python train.py --n_layer=10 --d_model=256 --n_experts=32 --experts_per_token=2 --d_expert=192 --d_shared_expert=384 --activation="squared_relu" --moe_layers=[2, 3, 4, 5, 6, 7, 8, 9] --router_score="softmax" --normalize_top_k=true --routed_scale=1.41 --balance_loss=0.00841 --balance_bias=false --router_bias=true --n_groups=8 --groups_per_token=2 --shared_expert_gate=true --init_std_router=0.011 --lr_router=0.0008 --vocab_size=2048 --norm="rmsnorm" --norm_eps=1e-06 --tie_embeddings=false --optimizer="muon" --lr=0.00798 --beta1=0.9 --grad_clip=0.5 --batch_tokens=[32768, 65536] --seq_len=256 --train_tokens=390000000 --steps=8046 --dataset="wikipedia_en"
Below are experts of layer 6 (counted from 0) of a mixture-of-experts language model. Rows are named router (the router's row for the expert), up (a neuron's input weights, with its number) and show model dimensions 128-191. Each number is 500 + 40 x the weight over its row's rms, rounded and kept within 0 to 999. Numbers have three digits each.
After each expert's rows: a language model's description of what the expert responds to. This comes from a sample of Wikipedia text that the model never trained on.

# expert 29
router:554557494474490469469534522535436462497482561483547494503516480475510529459524508534460504506514531554436551501562459458499446516481558484540449522531521542545445484544521498456464505524443460
up1:471489505552524493491537455501529469523545537460495506579524503486435477510447470469511504537482551490429494531485517574493446550489404577466459475448506478539488517451397480504471473521556454
up2:508465461568434493522518516547555533559531471515533506510479540469473535513535478526441426498526447501534462468498453487551505532575460521567423532455485516578488447500534465460446645615543462
up3:477589449504491441526495510478536438515607477513532544556478474517557524408519422493556445534438469555514486480481492520520502498452489572543488514568499515451482513552489517483480509447467501
up4:512480474497547506548509482519479515487535537435485428514509500515505531519502553495524456563565458559437477475497545543506481445474533555576511535497524472602443574543493451579530453475552521
up5:543442465631496466567505468477496455483466524549523506513486498425481619555539476500390505516553538542492553450548484513506556574469483533561480524477496476443452450444489515551503497507492452
up6:514557483545532506552458568511470506519463513493480499540541511576573461495495457505446531504529534496441448440455434531509497486521542507524483511506489595465509494487522496527476461571565552
up7:502461487468545509559537468527489507475498471525481555571572555512548493502466461442483533450555550558421480517558463523494443457528465476495493514550412539468396477510433480548454560451486531
up8:502479467543523528462497437417524494485555527486526494500504519531473552559497445547595477520520495477555435569470499518496492467505490503481439449443498473477436549599519604521520592475547501
up9:556493431523547483539485453497501498527522457541497467520535515550471520483457438531510515563509564585578520412477445589538521538569504520504495517499483479549465539543519580502470494513532488
up10:505482512556450513500524497500548562521502475537556593451529420534486532439534426495455431485547459476458513473494547419487447470532535553526490541535545470415513555513504430578515504484533504
up11:468487504504559555522465558456508496450535436519468469503516498468386469476551502584558547546477433448487473478497474468609528495528486522466475431454515494546513587470547425576487457441494518
up12:573462521418473447596496482466473549580477496447477468518532464506517531461475530526533521581425518484545466513528481551515490511585454562528542481552510506565477524452477507509410525566499521
up13:497447436491440566556523435498527502406486492464443488563569517496481467483489504470518483497487463469528551427525487539503453555523458461439490529437535491567536471457496543497472505503538551
up14:481486479621452523471512456452482527463478448555517478504466497520454475492540463466479537518483443488465500445545501492468485526526498436494531470498502568448512567482518544558492494532509491
up15:539494446489516516487479518437474526512544439507436470484488502516521512495524446531527603457486494504487459473529478517491507420482360538471512535502542513446531581497489515589516455562445432
Description: Month names and day or year numbers in dates, often after Released:, on or in, such as October 28, 5 August 2023.

# expert 19
router:563463541450574422468547465545445489426455536547505496479487466517488535436521483559419543503507501504449547487555500503464453540464497429533491503498500561436499499565517457450474512510437479
up1:428450511553502444515541526530525462488439493557470497463504539492420514480523458559500505541468453481457604513498443467580504444555428572525490438413513472489460474574475515503546483531527448
up2:374484471492509487533420472555488499509542473449609526469529484563444520462479513496490503511499406530513434557453501535473532488552482477401476437589476522511535475537516555437498541424528513
up3:487433541496497479518513545495479461473524438539503420422474519442479502517483467492520500490450518509445531501564520429521507493508508470405463501476516530474591585541490491509539526541523439
up4:559446596525468495497558501450508458499520505570470499461476503498447442454493508514449475498474514484522485491474526543528476483485458524495519498494535497486535488524526483505538538548454505
up5:474497522477467516552552512440536499566478465537483471549445491500498517502485467512490511493527456470484463557488471525410539466475558457454587508526495515483484526475416528495441541475577428
up6:536476465509430560520572472463495462444556494574537483524550463438478486522523403516509532480406501413479488423520493514481530530515498558499508559485543481503492485466540526467483527495563484
up7:470500437502516555517560550470496457468510571466534496474475488484519524500526555540488536487572520495563512548534512481434548447501378470514513454550527512537541595548448482548465541537530562
up8:511469575499503435532493404493529535457484494577487497546560502533493466472504504590497510432468522514478553521506440507547443438505428593477482526500583431494499532541482529440503437514512478
up9:514502427456538567493515421488507512493538577439536510512553483552569506527537465549490491509518465479598531536492511494490520461554482526409442502477491555442556476500506436556463513540505457
up10:499500481541529511496553557478525500442606488499489514525528479528541540570517502448547506443490469489499457501485462459525526474502476532488530457490460487545528536459479486522462494511501492
up11:572473521417472497516519448455439587448491466541566476482490529489497468517460369484508507517472480502525449529503566486505518537457468546503472512533462496482530486421504521586519455458516431
up12:524481487481484558559498540524530415493516491505451469457494560382572489499527468551524439457493511513506535515477502484496506515486488477531509541502503539534542476532536571515474545533535451
up13:495523512520505414547473463552571498463497481464518444507466437433489473460490385537518530550485498501547525516481513488465570520512513417549444452492504516445512511506487569514521550544483490
up14:528541514518557466600484472509484504459468520463407427425450472551563543493537488511501550444509532460501458466494449540497456525444485478467496479496479451492537487560506504527515537471496461
up15:522481486557494475531473500470544574514423543487504538490447428498467523537489496506410527553514422486510522481515512458481509466496484527494490475476514450446578498531474487533496472476461521
Description: Opening pieces of lowercase words, especially s- and short syllables like bo, pa, so, often in species and nature descriptions: s(lug), s(andstone).

# expert 2
router:544520546453535447439547505548448450470460539513539450474520517542525519459551519547457522508474501546452546546541450464481453541442546447497479511541541536553447461551492459461446512512446444
up1:505484479495500534547571449478544498469516513555505473510490495512538511477503482420467470472524523496512414536514492522516489537580483576469482534508479463441555473458503518524480561522555508
up2:430534477498488534532487528500490515492540472501463486493537485460472499538486479520491539450504504516518415564485479461485498506550444565526481497512515491479529526457407547482516484488515509
up3:504521477538470599564437541488539594527523436431440541487500617486472500597527483430506489473481488457484501525501497495519521535466475482522505475448503485484497495527488482471449463537509560
up4:487520457546491543536584511531476485492476421479494543424501504603474536416498527485523535533482469469488525526514485538526547491513437432432476506505532524494485531522494511492489519507577513
up5:539428492525471478491489467398563576500538438523489522512460437459517384542478526456420465560519514544515501465415449502546497454484449473408514532510531467529477550466497539479567441481561491
up6:485509461501514570570482503460530493501510460522507552433460508496473449524455526506478437469567548520512461495513543507488517451577469579489457446491554448480509526442469441532525526581592528
up7:409459477509441533580534475513493488526471499555445530517485515530453581511495510568406427511486496449534442472494598574520506503572479466528483491495540471488553501480484538447551483489565543
up8:525444461591494565577486500451449468513497434514510549590532535480518508516498492500495504497491527437441534471532552501521499423490498530446540509390489485464507552443533339544475475479534494
up9:516493519571458508555424570522490436505527451487439531542494555510480494510523473414480508512511588486469494500501545459533511507570486511525498518545534452513515530465588559528420511506478488
up10:419526508499471471499550501455535446474537533472475506521473502495449451465511531531490479581474474452583506464527491542484510443510467492505514517458489485455523504452497504492478585456593538
up11:473535488464518505540475510443502539507425445495470436473527504490488537513563509450466467508505504510521466517519466541527586531536517491444426441471520460520534521466518444532572598536517514
up12:501462507472437573578444547517453469499554538467513494559432474497535519546487454452535503548463505492499391501497521475510430459517486505460546538487490556495492440555508485521510467462485554
up13:500479456478539511599537559530544526558481552512481517466508556519506484511539491560514496524440454495516562465559502488581485389532473463529443505559529477489560479510432523524521533542504469
up14:424461500521521542564495535503465498545500555508457449507533536501566532526535556459482517486517487474524431543480532527591523531514440460506459548505490489563480507449540565555495451446550455
up15:476429459602534522532524551428465546537557518506521520481534485496522564527498500495487485530570503480496539504482455556420498448528554485493552509499443462507508530510473495485440498489531527
Description: Last pieces of words in running prose or headings, like plural s, -ly, -ed, -ry, -al, plus closing heading markers such as === and ==.

# expert 13
router:566550532423548463460512488558437457472457533485551503510459473482477506445530561518490545511524485522458554499542451437468485555476549476551518519536551511468458513575529497450456566516441441
up1:551540524556547540463503498449514559547542430508570450464484509565566514500532487494461481502496566434495499564468539430471532507578549507457501501590526485453539525452556509550565479476521449
up2:438537504455518493500535453497565504535470516491527470496487525488448471467485453482516520505509522521459500507551480508394546464570560549472529569485504597494535477463532542541478441529615389
up3:485508482470524556491520508515514526538512499545472568429519547476555505488403466549515507475575522493567464475528485558554510499489490528508567454493519559554485492470548505533533441447412500
up4:492454474469489560536506448516570496530504425510488530466464428565454406503464569502419483554498479500470469559476537520592481599498465481502547545576470444496494518480552501481491571514488500
up5:483560492541469503508452493473407490556541528542475506473540567544517521521440478565466440488457476495456534507577564490491505492477516461518481429532469529464542507472499515471479491499483547
up6:496489415493533540492477506456538518572480472445463510446519472515558559535555512470460581504519538463508458511545483497423485536513477503486494486473479418424513523516511499476457494421572398
up7:499521496557475539491452523484484519470433444446485439527571510412551494429510526468431496506511502503477437465517530458509621477437515545486541493475478473543522532524489525532480526483529515
up8:467485425545478546553488517490472527496491543508549502594532528475491507533462562436532429460551514542441462484440492569480516491437489527562429515497513586507481485459500484512499530545580432
up9:544506502478596579517406503480500555525473517500465562534572524502545478522508425466542452439497534429602533474535510454518503490439483386503425441549624472520498520460524508538499495452543493
up10:527523534516478525516564519504506453444497505436477526480478533430506524511491516425465543502478461584551521490614498505522466501513472480450529494544463539470491531523525497494549390512473471
up11:514546431484534499526475442443500552480515432511545431510476520532464498495524536478500515520479536526532481495498477505498428497535482479471514496449470389473482479449492448516455522539496532
up12:499488514450526548538509557490458496521560489463512542495464467531453560465465545489554469461557457532534553493445533552491469480493483526445538516483462459583494501504525513515554499460518550
up13:462564587485528482564481511488583494563506533493458552500497552484589478540450440526528528484482506471496515535494453555465520526546435479513502528414489418542563545628501473539474553473566545
up14:451500513481555519500519535490515500418558558454450476494517554477556427508448495516500486497461503531558504457448531469582472504508476572431452487512457459453509532490585552484510457446457524
up15:497519517513499443524492541537512541565615450496502484552501442482502536536487532527516485453572532537503439435529559491526483486572476460511546443516539501536492491493496468572519459586493426
Description: First consonant pieces of words and names after commas, pipes or the, such as C(lara), G(avin), ch(emical), p(rimary).

# expert 15
router:569540543479533474445495535514465498545452527536533523528539547455525495528552484480514533491471462498454551554523487453493452516477542475504438534519481486556454531564521442469442538465482436
up1:518483451548595479545584518498440491496511493508436523482538491507555544510493545518498485468498493520546503515480489538526439514496484477417461505419566487537527561460510432533420539500523488
up2:439480490536525583538537507523495490475478533509545578452471511465446489422517541503492560541439521512498513456413542517556477512558438453503438431519490501529478546520483478507506568423490511
up3:414483501498453545519499471530509418513466467549527506504467506409538561518495475498508497468511559498541488577447408477428589508541514457492473488538473450531586525488453462495487460526462551
up4:506472545514471565491462512451419485525552536504502461533494528492482482507528482479568489466441490510472543496544438522536430533509527525542565516539422526462452531540469469502523485565538490
up5:553474458538507475503629433463488488520514554481501544497516486472491477502507484555510485532488414554498534493476535448451472497520494463505513523554571487522491516496451472539448542450558511
up6:497426494461454552574483502519518585460513472580463475456535474586522472530502530496483506506535437534587514494501434524539526488534490551560542467538524556496436528553517429493522469489495498
up7:486522465473516570560454482517525566487494451518441496516477456494497489468532451530557481491498498512546444419546438531534495529489561555509489524474459428609455467534418472487511425501546488
up8:444494414550499528478613538450473509544516531541492486528480479545473441517556484464497493487476511425499443484534506522471487500511427497514485528465436481527578533511477487526566433556531513
up9:437430530444553497526477564528597495488496559441460525532529435496448440523485548472535506511512460521501468563551503518479488480585492502559485501515509468419497512503403492500551519484500480
up10:494510525432455555564483528532483513487449460426530495494474546521483506503513509502454518447481505502444525558434522451472531468562458507532470449464469559516528472512492463417498509410508575
up11:513559570527466539509501507504485508467442508538441580485478473546472470423549518518537459503545535470478594531535514407482543558494459554487550471569455577536576488492544542553494472458500559
up12:535510532441448481540505600448482496588529515563423504531444454557516520483494504464504526512550452510543407510500461445509544510532477486478560447430520496481518529428481466523468551467530442
up13:510486572475549474579560492548501554464520497521521486624514460516526493528545484476531496532472516488488509383633498524487577551517540487510522507456532503595486499449519506498494537500456477
up14:525541462558530550488485502521518570542508469513468523499480445528464586536512467487499550469483568553546431556507476481526557514445465539513538623475535517518476504481544413500606513557521520
up15:513555481514493486517528535471470547471512518485491514525528472528560519522572517565489518473501441498527474563551486488510402484469464442573471455471509518515488507538498472495553488441538557
Description: Capital letters, periods after initials, and common first names in people's names and acronyms, such as W.C., D.K., ES-A, George, University.

# expert 16
router:530525536493522445453503544534460455524488545518509493489499444530529512453547566523496518502530589526424521526572456482493462498443543451535490461512540529473509493548503487484447542471450530
up1:485390484530553567515507448493560536505500518536555476553494572600499443509556524512468470538525509462445449487393513463481556453461521524550497455462590539485486470463498500483461437552528404
up2:521517467488475424512559483542549460475470482487470484519487461489456539491563548509463499417449527528555474522502423600517472558467479496530469461518499446515470504456484440521516505501553458
up3:520528468443501523509535505608549515480558511500474442523533505483455500488459508436542504499452464553517550568452541474570481517459510499496478486509523499504501510450470501527459486534535560
up4:482416517555464563541464494482559421555498499493469473523455461563422496412546548439528474594568531474479523465569495542447487479492539486524519464500513520584511512489445483619507574461535511
up5:440511510514422485552498519496461517456493518516496427501499558442538508512510539533453472513460506508468460474567527502493479482525486431472570503489542562417489495498531524498465462464556536
up6:462581473377518609474540509506458483446533500470420428433476503518513582443553545426500563434440499553517523534461514490517524569505485491464520473481489428568522586475532497491452514496511527
up7:551494537500522427552569568491570455487494508468469453588494386432496465540487503559497445508456503497519505445568440514452539534586517470385490553475492515509508480505526542457473534575495448
up8:526530566475558469494507501523503502502478480525436427473490472550507519467502469474538530510526556486558520514453453442520461538533556474437538543556471463452426557507474543564485446487518533
up9:504551595587449497495437510538572516494490556564541422452485499485474489479470498455459490421461538504513454512480456494512519507519497517527412492548445474479462527535456491533434447484575584
up10:454514548560490485573506581477529537495489490447525521461555477511463485515534603468406505531460492514525522529552575458461477544516557481439516533485442497506515471539454580559496534505441493
up11:461515525479521490551471435520521501495540542555476485506429547442536507479557520508500479555623489542557478514499389470481485574446553420493484503484491469490549485498487569474438459477516545
up12:479508512494537504485440536510562513528565475498530545403479471518539496525575485546485482524477531527476530482526475482511492480513478447516506498554483531588444492555493523475604492517463484
up13:581487442503454532529447503502480574454516504510505514466452467539597491561484455455519493514488472459520532524487523574411514466545441489527534542489479486491488475513516504454589577470501514
up14:488475508498508521508539573499481528476503467475517511482497487510582550494478495467492464478544493479474484504495509454513514486514544443445481485510464477488485477448530498505448487437465463
up15:525533407517544540545518495430553482508516464484501469476602341457536560489533435512467481540511480487501469493456522527606500488493471487498555589553497497498479540535489460520447459560565480
Description: Interior fragments of surnames and foreign words, often accented letters, right after an initial piece: McF-ar-land, Ch-â-lons, de-c-lined.

# expert 28
router:547546552457547448440537480548450448478453549503550466504502523546506513449539535552470522516475507541450543542544457472474454540446553453495458526529534546557448473550522478452451515504452462
up1:492460508515528448544539518447606478532421532511466529506499513491471527535474551441413520527502468479529474475507519458453459508548525434531425465504476529428593491445520521516428451538570526
up2:436500495551490473556461469498612467508479470532481537593521509579477471540487473526481439554512504512494431397541573515511491521528494459459469460473419558519549473508493527486484513496491454
up3:475467433524418574541482464500552466480539448457526536483590554475431528412561484410514454517534443548509478416568575513524537531571449457465546477511410486464516542439524515478496419522464486
up4:435496467465495495504509572483478461502453539493496578483555516468465560475493546508532516451560511516492546476463490495511560532571549488551473533490532497522499546443462490565571495499515498
up5:442574549561436535622479506470547509545455472454532547511490550565480499531505422440482549455477493559515537530496520519491529476506473525532432470555442438535544469522498558511485567475570436
up6:487527491491481529572482499486492514522606497458528474477465451479561487501467443514538413464483449473583466547518573488496431451497466517410577514459542487468474465483500495451461457503534475
up7:500513417472474532581536526463571508541484514521563535543575506415535477525550485472542431560566466511560524520513551464501500476598571498475565537504580515498522498452452502526501467440526513
up8:494378510493487533555440465438584513467523455524440502458522476566521470582520477425518498487488445505504452444492615509513476464506486528563542514515493537501529530447524500479601505450485430
up9:481433560477446431542436501469490478523571520438461476458513516529481471507545531538484512504503499497540508420546574420510484439470463517484475455547521479488531520510553519516526479502507544
up10:483557454551433545585463497485532500535504492516487408515479496528504482472503584459554435528541523531512557491537494497420491502525464500554519494506446520467541468442453523566533503462578485
up11:501493516490441510556486558458547470459549390535514595570491512560487502531481532430455480593473534535541531453525508509446510449520487485555456530472519515498521465505490507489530530456525456
up12:513484478441471528564462561471506540494492488466544443444467510509477420548492473474508513466505483541496438493488493486543531473590514530528523489513516460515529456425555519515513452525498587
up13:488493435580521447556468574536550535491505493570451482455492515514550480482503510493504477456569521547509413542465508522496517594484371480500501551510472547500507522456499485552492500468540483
up14:463508520466456549591501523468530568459499466533467503494494467486500454581442517522506493518465386479584486503475470519489522462526407526507483544546478425551529476472454503500462497502551525
up15:438554463469463482542446547483494572478495486497535516533578435509483524520497460470489490500547463508527491458531449489564499478479524557426509513494485510426531458509452425492580500502546499
Description: Commas and closing parentheses after place names or people in lists, plus adjective endings like -ical, -ual and the word of.

# expert 11
router:545504533514609438452544455557473517430447459523524454513510550561448508429492483553502520481491462557441553457492491492492496522449545462508428553521550548513486505515495457446436463478447460
up1:525488487562504574530517397454545478496513500461453501523534501565501410535427483488503503503421543484430450525474456465480441510528486570476497483542500517520516534547510564506518465530416533
up2:437446505495572508486485590506500548480468518439511456438528512466607489571540512453555507547495478451478461560526551458556555499433454562482527492493445446463519504576506559496534458461450501
up3:506505489525444514505496541458503532507521568488451513550537561482565529569561446474514489463460450534475543524521520509521495504400499483484453488517473475486551546502517547473473541468555478
up4:534560479552570515517467490477543421528506483450508421555512513481433419436504464495518510540486563485465509479556479479603450455449452507464463425526456466640558473580534553482549489530478469
up5:475522581499493486522406529517486491428509484485531498500502525498463455468483541471503511451490452466541482503484519544476518497524489507473526471552519523509554522389491530482500466547530476
up6:504409500480485512466438513509509548479491592550444555521471544513580487489482410460599486523512495531521534573520550492439446461447467447484436477518494503467494486481511468512557548464569454
up7:542497525527510493538466489499506536477482486486491503504528478429521425558532537490555505453504523551505482423550544508501458440472532423484497499491473463457534472533504480561447511498511392
up8:549418491495465506461443542500484543499524469516511524526425417492537495508556515465479522501570448526536447507473448509484553496543489429503494447523503522521464531498540556485565445549479527
up9:582460474487487478509495587476487557478474568448448511484531513497464445444603544511572509508467470389593451529540543583443508445537537481455505538450476534449553455470552499450465489400525489
up10:484495499499526487541555521446584463467493472558495421496541450498493502565551564499487493437444489521540481552505469458472548463478513503530521533531549463476516468458467485530539543511550536
up11:503502478468503523527457563463531504476488501489494461457493431450544472520517505568548497519571496524524492424507399555556542467477441488514527495558449475538497469462541572549471476442527430
up12:503562510517544423523496564499585516496463529567523510516474452456491513501519460496556488576514460586472463555508530527463496494428536483518474447517540476431505495469526545537427493454517567
up13:501487486530472475469486389469444528528545450472516501516492498425513577483527531466538538485471432489446402474520484502540511540537536521434472474489405461494516474519594472560510505464508509
up14:519530484490523511493504484549566542509528498447471490490481554493448513474462471482500514541457542471521441501488492551440518494519484404440458444441464563540441463504511512483536506549474519
up15:470494468517446483482490528462466455546560531495504494471513461491467512461543535444437480493433441526535506520521511536499523484472486482473580504499554491466541534561491524530571464482512448
Description: Prepositions, conjunctions and commas linking clauses in running prose, such as in, and, of, during, through, than, under.

# expert 23
router:550497557452552452438542480541454447450459553530550458484517519532497526454546504548465519496464501548450550531545445476463451540460544449504463537526536537552447466550488471469452519512448453
up0:504470500473553481544496500532611486486510504509494548484469533497454436505500505514472513481418496516520437464563507440475534424463498530524467546432564402560524558506421534469586479472484557
up1:423457481542486471557444515432511516476514478502473465500507502460535521610526574547484469548413512450462493437405535597461484491541477499559568454518454573492504537461550474492512530548524480
up2:505497602498450517597469515543546526528471520480501519447518484433541464517554520460544450502431483479532456426431550512441459448510368584440472539528488494476512515495463543470534479499547561
up3:490495452541564508556515510510571478475509445509501466574471479506533514471557409508433530551491547492515507463521525485485499522524434412455471458493569456412606501443511456490498506455531515
up4:437550515557467528566447507570493540467502515566466530493561462557438552501473530463516491529481604453540456517513506552513483521494521547449526515467501464520509529502507529567550490519570485
up5:441453497461487529511433558472564500455530474504494486471498437573480403514503469522533488464513512569466443479475498513483552510523514525556515452500466566502510498449575452487471548529430535
up6:541496483519573560572517456539566512572521487536540529494467519538509548558477463499475499541453471425584487463453549455422526506558511485549512449467485490493447522454473510564491545550420534
up7:485453450522534515604517473545474524512500525482469533495522517485549440497443446448484514550527542419536468513549530509503492476538508471538503456506546454504504465409469486498485491547539521
up8:479443501548518491563504532507451520511574468513529414507481563462400499539560461409461485572483526460537470474438496521491423482511497490493511530463442568536587474474499495511477450517562524
up9:486523532488494586534495547487523465504522517474526524484497449502511481490547460455490516468514541458556461487482557502510469502539496461494515554492559437524529543428513514419505495513611515
up10:532501490518492524593548532470447571536536441533492575486506462468523486578516487478600505490539472425486508458483442472530487440506515519455483493577462477470546539463575469458549519419560517
up11:468441534484477565568522499447539472548585462510496534599422472510575432452493473515508433539509501440480511512414516561504469520528476479480483590557527476464568481474507486550568550491502492
up12:537440498489474591595540452473508486399478429492410544454529527501445442458505482554433433509483585474525486479484509481552498500480467520492514502479514431468521534449444504526493510500526532
up13:477467471547446460623540573531543520518543441605504507457549475544510465498488440526524521534512466494549478480471530575525533504488483476533495487471445472507495506497413462563584461519569498
up14:531539570520508557546514514527513499586493458480468551444468537394436468512502537494428527450489561497553566473492553472480502532485430522459512467473441480485453510425478463455557431497519559
Description: Periods, commas, colons, closing parentheses and pipes ending sentences, list items or table cells, plus quotes and scores like 3–1.

# expert 9
router:544488570462501481466547471537446471483468541567552465524534546505459508515537527554450529482469492529474556508544467456464466520459558459487465549480487553491445475549514552447445487531458465
up1:492480540562550581598617446494474495577532523510524500461551532419519481528519520429506473459555498511484486503510501505494456538417536499515510452552593581481459437506463449459458565436531518
up2:562444438479466558532443514501528499567560469495529524536511500525618481491475467522532493403471531483471546562495493470529526506434435509446518539491495495480503542450524596440518511473478476
up3:531436508549480517495457571408516518467580534484531456459537492497544503456483515527581519471479429498505439511503482448463512567557550531519457510514463484537497529494478517462527532500505528
up4:529501523486480436555486521375530488525546502540432479559580462498500531576457441445569547557518495555459429452480518552478495499508529511518572492523477523561484530523469538483481456456468451
up5:498476471517442522560497491476460532493421528574515511543573480512514502514465492542515560488461490539473426505472522516495539525433445558452467481515504543547574527429545484501469504474541466
up6:533543465484506525544570498590632417486522421499531550529539516475466556527460431472448456515510482477528538455491517556484457522478529483525489554493471523452482450416533599510498464565522512
up7:464483464551514540513587444485535551519506437444474508487469546501534473488533516481599499476516431455580446487543522508492544523529494452579493470460578417482477444501531541422510506513487531
up8:511519431469403499493484565423481546491518511541536519504497529537428453418422577504521539516474452547524512540529587510473477591485480509503494532505510474431472509496495501553588524486513437
up9:561544478449528521484510471468419514540573514479494562520439513479503538477523519545464514475503517465476480512483445455566525538484588459535485440542486520548473478391554497574448440468494554
up10:480547472490537533529493528485503485533518519542444501561557500484419478543493540476542450467476511515480482394583498402539543519544491526461545525573459568475538497486434480451438516425530515
up11:525514511528439478486532454522419485605531520404481471535559496468466475536530485494499472428546492497493516551516475496500512487647550470535543590537534469477544541450495505528521460554481506
up12:535512494476350494540481528470465464477518508446612441545472451454498455532510444435535524517533392491520523497481488519501505452508452523491525523486532481488383536445462550488531481581445558
up13:508482478449453485562507452537524505496478462446512518502530479530434513550416499480575567491495514497536505556493469563461505508501464513432459507507506481583517466525475548493543448512543505
up14:452469520509410518540519491476531494506577529476567522457510539539547484541462543483542520531501549389529532537500541427485471586505430507537542449474496525487522549546456543551545517538507517
up15:558448504447487521526447564508518461511438476495441508503514547511532481522447471489507458547489445460536499414465471503573480418516504485514512487572505466437509543461555485522571519523549447
Description: Digit tokens in years, dates, money and table cells, such as 19-21, $84,4-00, 2000, plus closing quotes and parentheses.

# expert 5
router:535519563455499458458553464549485438494447498476541445491518455573512513469533517562469524550522530479443545524498424522477424523474543478545462534529464530557467473506490515466485545494476469
up1:519467508506465487509529496532491462490464459480475485435512460497451473568508485579502488504522489540489467569458565540467538475573603533437435452466466540495549530466558454538610412501507544
up2:502537534488447522512524569472554532581499545495423407485558492474456514447476488454459492463492587501538498418452524539507551424555490516541403496535531471472564472393496512496555466493508470
up3:558474544467519493562508509464479466522513512536481472444537425535494471476497492608569530427401511490511411503416480504460468513472568539506553513469549488522469563451522479410502527508516438
up4:546510538508533551483546550481545452462529466443437491481481441488532459526467538505516479465470474497506493517478431547480528506496470449483549508504477403454496572464493498476522534512497451
up5:514459546487514558576525515521474423513463511449521496448446461426544425485469558543490530512482465447488534531511520468532519525490484519517527546504566461511547490557496416519479512508459499
up6:522560508532451532545518574500558437518494471537528497541463437537597468457456570458507450489450540540481558502515469493495536562527442507493494502475460525511502453533478514479503445548480502
up7:457535451440474509496436481534559522511485503429521505502543491406521446531498493489539468539488511479455521453476439463531522592432469487443494528514422517446508474527547524571526498563504483
up8:526432460449508491525460508488556568514506501462480437512457541567453487488479546527539519512497422482497592550499506433489514477516452458478436518472535492436513477522510496479432411485492520
up9:557529522542532564515428471410493538444541535437485445519454527509505439506426486538479438528490510486420477455502570428469531528530495458486517536500519487520559470525535421513541469520536483
up10:518480462519467583424462491449448511571471529532472517521563511486501478506550563483512433451571455412516495510557508487571486465482448488530501471474522503517474499377436468447530495435502448
up11:522489483504514476513397551534424563485455487467506490485606460461471518515483481511482450499593513512566483499516520413492541432516509484523477436561499527539472470470502502514473450472484492
up12:489523549517453525457494488521501552538489532433471555466503525537499522553541571598479414508429541531616491475504519500542507473497492404513532499489470525532463518468502548486569517471431503
up13:485539512458514497509496529444496503559521413455475565459369509472522460482529448453513503521444467517526523615463483450517493592413460473435562535471485541547456509437484539486462508516506444
up14:524517516548557485490497474469524604440467560434490516512520494488541487483475548532500525481549449476460483470511466483487505591529510474533537575444528549471514517551492455552443529480443473
up15:492472521550513535551532533552533451522504548512362516503514459577544525498517520553468438514447529481497493472518375517557487513518522459546547461514530454496533534536507559506616513513538533
Description: Row-start and cell-separator pipes in wiki tables, list dashes and colons in key–value lists, and heading equals signs, such as | Rejected, - Genus.

# expert 17
router:546536555459554454443523509546452449463461543522539464473502503534509532460530519557480537505488490548453544523551468488487444536460548454523475517518542531526445463551502447457458544511450462
up0:529514517488472497549539562503510500493471524513453537454553474509492495500513514532475543553476451527510464446514573481667496397478421494458522433506510457480506461477493562533557471462519515
up1:465511388455507581597409467522532568490491550537533544543495518474479448483466502456524468515525473552580492508458512557446524544389496487546525515482469434558522503537491509488475538474526488
up2:404452479556423459502488502469555467489577458475528491472513467531469474557487427484508536494496463465593478509493536497544440460535441501465457484465494516452524497442553500511435489522609534
up3:446484515515504507548512514446521505533505532492487529509538525508534485511476476488503539441530509477514481520503499527588487475584524549538417493429550472437478432500529512557558502505517527
up4:450470532534531541544528544507493512523520452534533587503531539533488488468497522491500463496582473464602516529438509496465566509469493548493605458487452505504564528420437544491506511528546417
up5:486492499451519507552555528476504543478461511498514504538505454386520467497492575504469502480493506491479563523522426542525539573509476514481511453578460493524543422473505446501574483534529430
up6:507457469525490517584517516471583525539534489497535490487493503480502456565532584538489447526488445513492520515479528502493532527469461567555494582479552499495455494462477494467540600523516514
up7:441528462489464479592452470507543572499488478515475531462475531527479509549463469432504472461508529560451527464468549502494538555592454399494515540462471533498537483469477577519546468466544512
up8:496510536515470564554541493467537516511418566525521565495497588558481494535451462617509546473496485557495518520527526438489494498547535516464524510509509447505514524500555438505514478448464546
up9:540444502482460447546493410509545487517478502439494496538472512504478556460541495489538480506490542524456450373419520507504493546470527477477486502448471505482514484522489474585551471490472537
up10:511456567495403508581516486535540506515523497479462575509490530507451484520430518506563578477496535524487543533495493489516545520508477465517439536488513530525535523471478454565536471512540520
up11:486555443552461584611544441452495514524500539462512495496500532541487479536511543539475471474543480532543484465470513462539536507457498571421514572523433460506542505475571509516523476488504483
up12:447440396457541553549522481425559462518553522422481520529504492456600559543496514502487521486466566508574474473497549488511568439511476518505566524548443455547518505494488482497472451533520445
up13:484529491560492496528539433497526531564575458493493478547565500565570486448566511506512491526563504517552496488488519512551588460513414500542508538450503550456513487442526470536499545480503497
up14:498510488512466581621483545516515511515536517532377568488436413483490497470521444533552507596501463575496460446477489481480566519525518535529441474519525450456502480524562553434565477527581492
Description: Final plural s, -ies, -ation and similar endings, z in Brazil, and See/However at sentence starts, such as scene-s, design-ation, lyric-s.